config.yaml
d_shared_expert: 0
moe_layers: [2, 3, 4, 5, 6, 7, 8, 9]
routed_scale: 1.0
balance_bias: false
optimizer: "soap_variant"
beta2: 0.95
max_steps: 5435
Below are experts of layer 7 (counted from 0) of a mixture-of-experts language model. Rows are named router (the router's row for the expert), gate (a neuron's input weights, with its number), up (a neuron's input weights, with its number), down (a neuron's output weights, with its number) and show model dimensions 0-95. Each number is 500 + 50 x the weight over its row's rms, rounded and kept within 0 to 999. Numbers have three digits each.
After each expert's rows: a language model's description of what the expert responds to. This comes from a sample of Wikipedia text that the model never trained on.

# expert 8
router:427417451504464541517483490476412468455549513493524451386513428438589571564480436434495555480488434485527547547472550497575500474529541403550461445492386466441424495591521531561454480507543542511544488618555486530524500457530492425467574509477450480521424536458462526436461507433581442529
gate0:507523465463532406503523445495552543379502477458493506537556447437597506546593543503542499409527465504502466473546589533461639487498564398581516458506578551507564514521463479502468467478527494467453490543532510536502526547375484416462508522513486494523550611509488454529547389591481547468
up0:452532494479484515561500547539514524568311516454471564480467584487467469490408466524502484519412510491506526460368542534483461552544444471479478463465443495583576500505465554503446446437418557449466505521482489478484470428563586474424448588491483421545482571497458445447422534530552476466
down0:471583438374541508470537487516492549499544390508544511516487448509401503477516469505526604589608503450525565512550525510525591586461548485521626531474574552467412487407453548504481524560550561520463522435524476443538547565475455481458523473509514478543530508468431491501413549509479408525
gate1:512516420444472498457466401474546419556438562500459547576609483497523451425401446468459531490557488489546448540467541425504486558514461431461509477477466455477538497510564419532491544521536606426512523588446486539491506493504520330537456471494553550491532570470498523567462549585500454440
up1:502417420578467485566396465558519519441492506452564487522477484436464458527453555535582440569503456550505457482441475482472608553526411428562454521512613514528448512596469515500498525496437413476497582370470410486452520524458542454531515507559463514567518502492441557476469408485526491473
down1:520600459511488446472369384498546474503516603563478615514495505538548456462478448526530576519469527480531393496509451540443540522529550375513517551511552438542549512533466479447525462512486566457437481474408519545533490501584475407513486497486470570508569559488571442526414529517545569499
gate2:508421469502481486492498584379557419499508500641489572467497581469513534428508470459513574514471443586538497475596576419489421478506455438425515553474457547385435416449551490545479500536564539490460464476501516525470485473452530467533513566433465463518496510496524519435400550472485588472
up2:500498573551551489412458451471509467528531545566494429536531440533461474612489476565401555504489580551528504438442514475421541503499508556504466534394450463423433512506449589498588428493439461469563558558481525466516596562576537453547560536560538480528501396508523543422579483472520492509
down2:384506511466535567566488505572626443485493549466529541493465532446495474531556492516498586425477591432529515486470475611407478461430430424486483548485533468496495484517516421472459463465483482548431543459544499412425417561499459490474412592574435459452530563477497439533523517588500470497
Function words

# expert 2
router:395454432471440589420483501542463447497532588472500500423555506515543456467502472526443498578427498551603466556499593489536487505575497570519510467484509467500524505541539556529458445569551574537500395554580377474463502564464480442472597466533545481450468518561510541420449526466535461570
gate0:475382558496576535595449568481525494399507557469440438580540489516531480445480517566313577512464513546475487458472445483531537464572501511471430495512495502462479511415497526456528486566461507494461510539383469483456515496587536561436513401591518478506500530525544560462441447466496481473
up0:533488582521453498467554522503476535453563509473537399493548434475470497476522558476516463526438587529425547455422377397569486552499537530446423424545442614497488510516475582417463515512464498479530532416530467421436470492502571514491465546485536455528518616577509564502459437522569440489
down0:488540475558489493565426449571490510504420494498476500568480518481416433468528504485547491540436412403520462566474447535475555479538520415424535567461487454487363504452487435551399522523558561581504407481484471481495509476506466511581540511677495416491486499545478508485536515521496585470
gate1:443531531472432554555406519497483483420506462453508495485474575475486408427459536462555508620571472557526582566391479505516523513490472509511448455461446498472438516513468494601525476573444562535556467485504471539499511501427439532401415536509539496463490529488497523493505446588645417580
up1:519553442484484546487498460455501459549496488525403463436511482543476449532494477478476470513514481510456513499519656556473489534399530451531461564586354428578439505518497455489518508459425581527491550563555538432527432492547389544499571493592545539487465462554576464458487444494436431553
down1:543594500437497516561515558536445536572517559511527376552539482496492616439539489582413461482482471568557419478506400370491524545562430511460540512485480497525534549430613484434493447549480440556529447474415510445529494499517513477458492484500470480543549563482624440494478512472497473528
gate2:522477593545501511442359524558397509499469585423376525456403485497539434499479560383408493512507424458466419545530556531471471574549561528560500474516480475482505564496444499506482474459556504527494439568480564435476524525469510511462529513546575548472524524476570544535596521536494484578
up2:490466556478444571490449461628414466642504564405422446427460540426565489526515539441459528458450544421573460536543536468469492481452504598479500516482490428415495511526430522553604527545507567470501527540531490507558532465464510476514509410475502516526543451488495565518575517491401454461
down2:562470482516476514456579513429507514373521446477478474520430431455485455515529510525580544486572431508471426509545511508452503440483527477565513459488483532418454546486440521447561590477581475473524434510586560523403440441484418469523501450591447370450495400608506506492467468510522463547
Word-final suffix pieces

# expert 6
router:473422459489487506561433469509500507503525535449524381499496504401559558492452486475470506525431552559544378614548509598531491541564457403524532491467496600473465499496569567504441484560538474534533498569475522539521401584467543502412505502582500486547468474518443488418461482395555478456
gate0:545435475469508477461409556531473535477449402576485480464513601446544571543438441505427395469502454488444463598417535495501561484525475459534556477496540523460421446483485407495463532526490458542509461451496448481485493445493463519466428384437451534580460491581509617496479460532606535502
up0:458546548558529430549511475561441432556446495450539493500479483315508496448530517376500595493474544491450463488474522439474502462553608509458475513540463544568568520540520510489484563484476547471447534529497464478491529475588551524467537437536444487434574522494500564456520654485419516444
down0:533485456567473522375491549577529534451537527600478455417554429485562555506473483580492469553530435492477538494488510461559392442484430552514540517580473493510505441548541554591517569465497626473444521556631519521593475460516449485514505493489560454522557500480488467521473488536416405497
gate1:452601445536572499459484539568489485564483443488528425486516455505512503497393472518474516545441583490448439588464459536545486572469451545556572536479414502492415506411544557502445456432359530508479397486454500567581493541539544481538468553479557520457455532517501548539600445464515438493
up1:454629486551460520484492566554550443360552542484477518515536463442489416480486500502493486489558575479493538474525492501596498402461505449509519535565484575533498486487468519530471579500553510475534520433516505446527444479365598537530565508443471434537490482552401511506484424567521364539
down1:537514415487546517437562419432530536537479446550495500488534487493450551592500415474500460566577497434476468474379486536464567545529501441456508508569554456507435515434490440501504487422480475540466418627411479603531542395476488475520506483443567467531443511606570472478451470492517443521
gate2:483529498476513445463445531539451586500445519478467486505574486468484530506435373465376514483422553439465588562407546578437449488590479519463505478505399484427582511531569556471434507530558394533453438470486489478413506615401522476542487526504477525523514534437513531510452474534499501505
up2:480482582591438507506508470561516580489516513524423507532539553468455549536526455641552468513574480545513519475615476454527497399500514438420612391547479438470411508519492606520489400456435451490450499494420539569549555434510530431481483490489525454513530449496465528493517458517504517563
down2:470542483506464532467503480494460542396570578440464464481538597520525501529514503486506507391544560469452419541472569465495526560442471417580494469536592419414392540498547539482513627555496504521548438499550556583539545436535512506469433497514493445445504420417463468524518455541555572467
Consonant-led mid-word pieces

# expert 0
router:542474448421463482505425414555444467493486519459541417434559437412558512486569462516522550492437502603482613547564479503561497472601523470539514400505475544479501458496538548570485463496550510515600522487600445432552500496459424472438588508566481534515453424502511474432434508458546480559
gate0:569475500572570462527494478536406463529476621533544435517520438543488470464530516536522554460361503451453527561510492504539495486482489467549571439525475583500504498554397489543582495493473551427510485480475520476526530488473476594366478515497546459496505526443596442406445424411587462526
up0:484488560479557564481546410415575362509521503436462490560554520459509548476483528518512408482503533544586487459450529513512476500479449430442428452574510458557568464486574489430566554459464598563500542470440454527466390486519461502409571556491522536504547573531506515567536518525473405557
down0:537426438529481507457564481583504522437538525600540566467504413455529481545482531436466596517624412440485519557555585522437555497535512475504472607423460541448514533557446524497433550537528494483513535492499506511408526501422450456419570511607468452457587510531439532494496457449540516531
gate1:505507517463494525508484480525485473510548515523506481457457523481478543507573450529399488485419475491457561522478592468452487490474480509648516440474473442461583454562490513547552543573434511482549540449490568507559546539399477436494489477466523414423533462310542493530487444470604444588
up1:587480530383462437545489511559432491510472505426565512520422553454513438446497504427484456580479490498511460529499488456442501536494570477511499405543524577538497541571411534443430511531507531391539424557395431508530628478525525472525422472530490474533486465496593529581488514526413498563
down1:601504546541423457418512504571479488555518469568527448547538475542463571508525511599424494453473493466520450530531551502521499436557405435536513513503543486498480425409535524545543563472456610550467506467479392441532442447462484564536550510498558510488573538552527412562420552478449402428
gate2:464468534553516498494609340418460478501528381479466447480508512545476554569541520549486536483493462379550504590483505499544525449497577527485473504528489474512513496524515543528469519511538507523603483513488498584496492444558570438526588552426449558437560470383544477594456480442463460563
up2:544475538475444470472560520489391458478504457420443411494463540566554493465513493489493493497549375502441505459482583470524542464494522509437508528440458463573374446576537499554498506527555425514437491651505514539486488441429562543572517478507534524469542395441620498484480456498527438515
down2:447504510605538517561528517490461384485536499533541513514535552585516531549545580517476472518455456506523508592499515450523598533569510454472588503517461480524479420556527465587462485564476570578473569592536535450418461575502519570473489450504354497476530487448536578522501480397500579518
Vowel-led name fragments

# expert 3
router:511476440482484542514478468575471462427533520412551568499540415482515559499591465506492536465470450462606512517573546531532521509547583482606501434478445547383500480528546585550494496588512551512520422535534488490439457543550480467506503506514453505536374440545443548518429616471560416471
gate0:512462503556604494507473447477541470488446475445587488465596424454535574473450501566527465462556412529449500501572520528512494605508567559544499554530482419462573387492488467500445591493473522419466498532550422533466485469474516610528572527487426578515512421446503479486523488516542528625
up0:518503566510514547527597492430502543539531524557514519485415524572461501512558590530477467595396538459493487519456484416491550470360430445538576519468503514500491537461459560509550490513575576465574427472529558528529451445556509532442468434529511400503535483490479574460487589415440435430
down0:479566476509438514463455560497543491497450563401513539441569556533552482473529503482477491434453518540552585468527442468458429476490574557415462534508363522504507465506525441388556431609463502514506531555385432486529555520423536568476497446449525487496495633553489526491507502512579473446
gate1:478584444541459474504433419486479528554534568473481569562408405538559601521394577478464508426485512497567501594506407493458481495516398564487529533473524468377523443556488526549492456567513535505475478545535479523485534502460492525542459525519534545434479478388433521501573428479512411545
up1:499584468484515531470471504427511572464545468514534532508487575491561483487482483592486426515559584502516511434546432518561469452509563551591523474585475611462495565565485597410441481489448441578504484540520472527496477458456511463353414443579492563539529463505465451495468596497486563449
down1:491543512441440497578458436479548499472582498443499512498545457530513536582393569558471431488464534492521437455546535524507477529530558572495490543592425609476472473512433493426424645539517576439504420416500472527552441493479455529565533464409457528468529516445488499492486420507420536443
gate2:455509473553470475415407498546510477366505506488463452463410419523436546551568409582506462519511455466473421506506514429488498442581516540576503546532553610513460579493471558430439545558562433464570448462509519463481484514561504534432475473429505483491578437554433553552527509462538447473
up2:480522541519514573483513468585565516457494525409476461508448511594464455454437518567422446515524448566448497501543482585525475482550485489556436573477578482457503524576522460529542472431558500477439517452494585402559519562530508352455417470470530529431537480435421521534548523570522485604
down2:441564450522507461440485518414465487511563475600592445508551525455506478456509471564462559565520562488474390498622485576517456442579399524518478578549447435455485447463503466399506481504447532551581449580482415485538454475479529501442508449555436501550537478430487513459475439541564535499
Digits and numbers

# expert 9
router:561534439487501570474421446506447390398461559481526516455525466540543529542553471460423434611441528534444465492558485530540600496477482486499549509387509442507478403572559607525448552529429519578522440518463419465453463491510459483481545592556440482526455471506501557487447522507541477445
gate0:559491461456484487523483503469522426494524567499434512433414441508515468529592552382482521586517471388444587454558429492498469481484593532514454452577392547584478512537450477452448534401475518548491430502562516533454462546522452488477498503452451558540488464495522515507450419602543581558
up0:594552478491437480451508352440516500473556510431475482541569484498428478524586496474435448532576442541465459539579428492501459510509561585497535461469487492513455551533490517481499472496534444545469453485535532455558471603440358514490538517422566567517477568585535479509477371518446533478
down0:508574513548521505508472492506423562490434511497500503378426426384533525441482564491425476455347459393498496476538538588457451555540547514534458478506511414470480464458537520514487568516527534478435480540537496553469566527490512511606496577559529524490592394445560472548484459454503489551
gate1:501479450517507419440495472547451515478486513482566434514539459577673456544490521501453510524436526487417528446521529562457439419493645503426538507505503536448579448503606491512546462475457514464565481470464428466518523468495531481559524559441449608515540481567433516509483549579459526415
up1:458451564616535559550515514467525502458462501556540490538480343479467508482518479528544460525549502564597478488515515503487603557500432356504568505472491682461502515479498543411494484511502488484493489450469555501507579469530482539468460476505476501519545433560461486425446446509544589430
down1:515473483487430478562524489430595497573430430537507532490551534487516561503478439519517464617505549498461490404439489472520448463494442441436453468555572535457559517445538512408468359432610499555533500577526439467522479514491463460489461514555469507519589405596497449568435465471485488467
gate2:500569514597506583517544465549468450519407544473350461513525557596548538497504477535480511502551495568496452475502544534458509497528545502478446504495498476495590445519453535472505548585444571596399449578534445500595574481530533473555468430520439489466456467556487588467551485581486407465
up2:477519507564459573529478544508498447562490544445586507522393476456493458505469489598514585523511539603533510385578399471525530483413523477575554589483432536483405461491477445550466515498445528575529588535486519464492552592462484520523514587565461408544474507472486545560581509538496468507
down2:534484439614542482573447453550466552495481561485472467590512555522545545498598568503508529454473443514592368551505489560456518525520505495513532491436483426439428491476439513439517525541508530526492447432368388420515490487530559486498536504541503505391619486521483458502480506488513595538
Mid-word consonant pieces

# expert 4
router:541440494464391551428542464549474458496559510366526456493471424524530522542565409413511490520492519539520438563557528479500517577578595432543466469559427563436533467448539479567471504519484534521535487526524486527440507492525453436359509505560439488569509465571587480539454564469526486435
gate0:537518392477495477501412489502396483567460501394487539481515465470537491532454511436565485626512577511515462514504481525571435540527465437518513568480523517451483492481504495392375473413587547432575483456457516444362494411567496417544475560517557501532510493490514528451531477461535521488
up0:495510501506428516489516467548586569485427462515559525580488538510574429410537482546574531417552466496502450528465556521514508477421524555540483507428451434508447586572496450472479505558408500522468513516514514542554550497487398558560597430481459424420459373480457468508545423463407473512
down0:466451476599507563602473597522380449409357544515516476510481513487493517433580554509454497422431455423505491524465474452586497598544498538462462522513456530560496578501484565505535617543522559495461559512546577511460492481467500527468447508515548516526409411494482459486506516491472459557
gate1:525477484436407529488439617496469455398528475440477634501369497522538513503480571512523511497459401525566524493443514453502558571442418508502515465489426535467495500506556532485541503508480481561513402490501435495478591577438444532522427447463506535616547400527565501527522493514466478463
up1:466551470540450459445517497452484612486422513508483423478481489535475532420506419523445602498558589448540472512436488508551618480463507439531445454477518459502514528493500535484494553412536546407578546562471523462515485493598457604417523466430501466440469477546623505477397544511516503556
down1:492448550511483436565446582473498476479566436541490535451490535482508489471523572550523433371601522500634515484485493556444451515505581504458551481464418442536522555583506511519480410613401456466565538470453538483472490448476427487454488546562471460466493495512531454451489583521517591583
gate2:487534460494459480540465468559506421476548493500554591545400367516585492528414507413521533535511537506533427573549506462512490596505542450455436569496424508434480412542553520565516455487459578525558548472479510448568527534480450490416460482507414524500575585469490465434483551486446525407
up2:558494478496486455488580517489487514514505570470491452440335446516533456490487527462597471548367536496399462469564515465515511525491524538483562529577521412499497390508562545562525460453605463485521530490410479469544525480596510495500432538507523472467427507573467507363491483465503530550
down2:423465520476538558511419457438527477537421484493443491419491401488534563459533638513526449437458492468533487397412454560566552547521512608446482539554452496564480554464506481490533471543527596457506502434508552449581411527455488451527456467481551549547425496417459563543551505454515477489
Line breaks and line starts

# expert 10
router:525457491442542509430510423640470521415501588517514480502505472470565598533430452444475542482482506540528517573524529535432573451463430490503560505480435480526517451551518486442424483587513576514472407502587453461554461542466568422540479521511424434559427410478525492504468588449573509481
gate0:500535544551492473489472543563455544479578505587574470395518540497578543538427473460564418509457568522595513466555480549550436451469426475479516566521506508562458497487442553504406496557497584476589519507479397553533581487413609438526477502473391494544510468481556497462454563542525496539
up0:511484491379528610571521557419543454515547573428463558526505559519568442388482404512548389423516480490463482541461508429466425501526524484509394459556423488482494493492514491532471543449524497516452504481491587459523516450579468537511537575483526534472463586465487459560462409469469578442
down0:477522440455420478473537556519511453512431500443492480559526466453452526482522471490448546588594558481465466486573496591479477444549576497568449475427527569497474465478565350557508471476430451461466454491454527406474554505531450533538413459519472513402458548517396532458541568602522464467
gate1:530502493420473531524556459555497464524561423552548494526512598520594481477508539422481538520515543457513574524483529580489505555546430497539587476580551521438525434478506556411414401492469462485599451489541363434615502533518460506474440495455499478549517440452490457432416544493473512446
up1:521459540420519521486536463473476531543505456515454480505394511506550437548549584474438531402503437493580529573508509580491547529594450402504546491505547507460619488496424537517524466525562407477534433452538481491516499447527605448491566516384511552471549432462474449531514586565584495467
down1:449422478519505496581437501493484489482503471526518532532546556541521501534510387546518511433497464490538417529472430469650538403404433618476486577499439529553527493489427541566480558503568531533471530486413480530419429534563479454475497407521506542473518525556535584560534461559540535566
gate2:434476500490538429510505531500530443503616586461514524493516483508528486495503413490552533464509543535550528575502503494442456424527440462524470508551437452461479508578484457470482511631527619469362480508538530491473542530411482545537523489536491618412486435445508485638503483592505499577
up2:551434548544516534557571480392522613480518460477361584377494532505525502554429608552602449586478500458519487466472577516481514492523542526497592475489484581472471539546524505437471427554496504530526513545523551579405482445467513514483528514527414418510508531448498505471529516478517551442
down2:501433503529409495607431593441470405463538443433489447537591572464486455524535478486612441533581498515545448526474526497520515543536451506493511472492517522527516430452472465471540504484464581398520470510411521424451449477542387462479569560508506617402500485548445473553450507538524529513
L-sound pieces

# expert 1
router:464487476511567543504430507516520456481650505464525509550522465549524551517454406408436494485488430527505511496581462581515488552553521458552532432494448502465532475514516520614456423531406561604564423522600504543397440555570514461466528530503448527540472464595499553485510520435520457536
gate0:561565578448598552458525549507461541557505459467484522381498567457505610549496555479539479521412502462458483630487500579479508550479522476560526505473555390501506523528540493483519438495494487500555475448577438469504479386555434491411539440466426501419495548571493563407514487534545489487
up0:579517510514557417583560488469514441457503574541453478511436555535482499498528426616425492501533458501478434576429527534476494509581517563514456402462480509529460415485515548420498497432500568426524431499537450510467509518485480531496384551500396500379513596478541408548492478490469520569
down0:384575508510481515472529485550452492457502386445539545436457434498423448507479551429461468581489428496484488626594521478496486507570479470517504586527449493432507525515520442524458488466502482614510381519510498486485488509498404446451386523485495521491511591492526497645466541486471541521
gate1:495539472398545493396464519587506560491423561471517519561495448486506450464465435426508555541417556557471516525487484532516485546534551538587403560469621422536480554518505565519557589533423520461445493431493491526555471463531537557453497535499512510412403579540511513474436417576517519534
up1:478463550461548563445487518437597505478495555470479547587510438424493514452469508479595517525515508457590597515502452514493536438519577484570492492442501498527492529495455523401512502517512479462466401543526545450596529508513475430459452457454501500537466561617571515408447489663530465582
down1:551453536445533553477456589479650516538547507443439460580460462479477536481494523536482464491521519523523476426539460519540367435493552490575467408530542570542479555463584456477495497501541548477529559434527459485577485479473514504532535467522452430580565515532606415500507596539501466609
gate2:432511512495483477633364498428564358483538529480383557472516476546551539439527506493507478509505527527574425441509534442518495556556538475529484448489494510564449536510405464538544514571487554427583571428480466521513501498572547496539548471554447531607552511473474554440511496503461552550
up2:529518507517420504451574482469484524531542556464436497474539530497528498516531602408450536511408490556437541507507547520503581492455456489546509398435476525428432422577543445477467512542380440413410539450551548550500560357433511461465428519517451541497563535496496575496521478476484571492
down2:507417517468502560607437451538514490490464507485460529469484497473537552529490386512467425515530565524349439469492454475389448531499490521505525534557411437553476549395537521499493488416499527511535425526561484428469563569554446504531592487459487547395518555572504485478484470547452412456
Noun and sentence endings

# expert 5
router:451483511523372513536433474504476491422539592480533529536499474479571531476470438498425573482450423509527571569513477563549538495517493492551506440413476486394354439501498498520495513511456559508549479468513498503534519604498446480529497541616440441509557433554546600523501500498558404575
gate0:433495559473564529497531483493385542539417642485437605524508521494454594597490419450468431493421517480424519479501478553454501502523548495525457522453469451493544473467495455560438413471409524464436581556483573541524525551512495544422516416499485482524521439466453552495488559590516490561
up0:507419493457498542607522490502555569523453520492420500517592542531427470565557456463428425556475523570462468571521420597558476437500525499585480489507428492528508491514396457486549431608446445499444497534463453480471446476485428596553504448520607477488451483568569495471487500531467583473
down0:514590537530493462511554464469519461380352481486555399549401539525497457481490466439539585514505542406515344434487470593562514412495508483507498508463472449535515491477502436475483577484470501515488392531540508565507430513571428519536506529497508525482492551517430454529510537492576527553
gate1:504453542542556531440514497497491477511526584505552458552549463509473493437436530544558534511514483480431540545502514402482502580518577510438499530545466440478405513530466449633432551472530538466441424593589479550447466484537394588432539526555536443473534565580566574457462519564443516550
up1:436513476567530577511480527579532534564475586565486556539545465476456460461430478517636454501518460483488541492519459509515530408578416508504554483449541590536464440601542578523538540454472556426476471563520535566507480535490502526452556563531476460475531503454483506436494385461344518491
down1:538513467517415523504488455619511570422493345482531510464449490596433507518574523486511537498495499523455433589518534477455384526524482507551516579535510541417478489440508588493472555525514559509504444587580528476491482420464495514547572481426514498578495494396425466549489555544520565466
gate2:490416529580510419423502575462497525612472553507542451533431468465538496514412429522496544480475491513521546547599420597459545516484523536531506564547493514484451401492565518476480437486426476583489543509502548447490481440492470530493568532547540540571575509597506595501449497589468426595
up2:509383539505440499483494526533468551521543473512570594497514525533493513509526409430491500440533555546475536499562585436588561514513497411444464524534530501545524443501551509549511515545441415494545483517493548413515528501444591415577512543498460543554648492533553580446576483471405578470
down2:452510502482434457490520524443480495483503488519508495496516526436472355458499526415598560442628535446456450533577449500577462461437539458479544440557464478520494509483533533576470621567465460528473505421512486556507410467462522434543460482632427558494465521545485522577494535566510515576
Word starts in prose

# expert 11
router:493474460438445528458447485627461520457553569410458472469586545511502493539595452455526580503464525517527423485457468512545566515481485503540513413500426547478514436515526528586448533495486528554545402543569472521487424584507509496491592544537425503533498392621456523427419526457506461527
gate0:472480434502617455505442530538544521518526607447501534546451527522535413537539431429532453511485525470410556508396495455439573458510594508464474577554554573483507532482544550568559524472514580420494455475411445503490545577482524510483519517530499447481448581491371549498455551484454421471
up0:508561462556471453374395545443462520435512488491543538494490506554410536481515538517436544523615392465537485501526450558537492491516448410478525518424510528446545387440497533511538426498496423616476493543445519486589513468553519535540501533564430476553573454503598489511476509459518445561
down0:532493412482552511477456441518578498475509500412522551453549416440484566476448504624500518445473574610457510449423440423387367549432489504497419540525536541551470513488546508512559472538522491437447522467510543525487454530517549540508571553474581540479444548534507501431484464485550514400
gate1:528481430517425447492402503573486538456441550505470553473488573551510515554449411476503492511458517417479446551509532498498406368471514602553470531460443393492525553532499470391500523516576482541497504500472529610556364477492524468568440435458445444415547486501545497472487484461495486486
up1:508389400528479548506562485482522543554527439492515520566449552475340514606577516421513501461500487533500562496461483491536554619552525447444496508533481494506466532457575511573496562443473491580442462576578465481439588501514506509558503622552481521477441424458456499443512490543476511477
down1:506428504471583575401504492473504573585556513530468461576448416502477547433426503578541464465490496513504529469568489489393495529519560534485602418476445556545447530578581515450528462382436570485477481532440403433498473477558436556516509503423512551496531537595519543473488532499505481539
gate2:452558522454482551529484440558400507475470508521462469418441404439571456543514540534468455440467428525532519501431474549540552545423465474356454525454463629503509528500449499511539560486541503560438482450419557490496481540462512454530578460522454491531392532574535444450417475473421467544
up2:485563445530431487438519507474480470509484501530479463524511608535435567521452461429480469486484599359481561562539522447445431389419608482539483545462436376505446490506567497496530543487425468439459530436554541508461439495535534479407461452563455580497539504454461529495506542550463497541
down2:474535492435569494544526570464490500511534473487504521462540422511513447447483505525584531420419574577617469486467505446542535646533449480444510541518466449547455515489543474540525479461401537460521527556549563542508591512582534515575579586501506556511455552522464560457506494559507618415
Foreign name endings

# expert 7
router:496402423457476522517522458519501526477521494386506495481516448565480566522530448523557512518510531490585448518516489551469567509524566483639525519545468563423499419506540530542486479541429546488547468602510513528455342480554507436431567567526387488555452448514538559460488528409518491564
gate0:510471485417529502445476447562486459443489430489455491444574462512594563524485533594548361479550537496438466516489407567486414494510512496487556548595660473424525520556487533552474476502567487445518505502513481610480422487543536473515503547543435527540457470433446484422465506480462430494
up0:493514517479464519503433496436474478473561436523508568484483566528503483482577498522525538451508511540554581464546469508590577558496447547563544336575456576392507515476575465532477498494435485427522508449512528364514555593526537485480487490355499496516545478539488431540462433462433502483
down0:553470551435459466461524516624484460433425561519425437445476479513578462504493550481459460500583527486558417483572571515406434493472528561505583554566542507545466466493552462551494525411463389447460550482411524517551438536607448434514437524510564469569483526505479474448530519518495504428
gate1:537446443548579461481505532565531500531526424403564483531426540522533509473444362512512487601484445513570512422454451454454507516537485488498448615447541587464555463566459528500362447396575559495506494471547503493523486526507545512513519525509584558499521508565509478449417594508533524520
up1:495451554574421509518489514526482471470509493403511437460459482459520458474513530535548571540535540513461524331562504520429552501427447476493558462502544552517578491502516475458460499517561506432478498538536451425404490509371598514424500544493527398499560526512523428398390455528467516502
down1:504435471559505496458519474542492509489618481482538543494488500524484524470504433484533431557433406510501557618388468481487375513502456508516533510500502411505559605625539547437465509578504541496547474518484519472454455623541522498530516565491419536441504507495525469546413575486447419565
gate2:454443450387488476483481490544449488506537544479534464616483527517463545596536471485430585511523635603548552547474434425583486469453487499514534474497603527446435542493615432576562510470430485439529551531512514510460550502492518535448532435481536524456473475529541502450519425479549514595
up2:484410407603406457492520565475573510482536481483509403475620422479552421539527455565515500528501530457475512571474440497560509480480505546493429429504552462543503501534489459501604510524457518491540445482514420424403533479528511561494473389512421529445561516458425521549468453539523579571
down2:506499482469537553513547569405502527552427435420490500436587543521475484468431526511501446474405465504511414458533560533478512554524399452505455461540522621497520439560593468448525556589522521448571463423483560561494494481407519444526459457563562521509551436547461426487540570511471415495
Table and field separators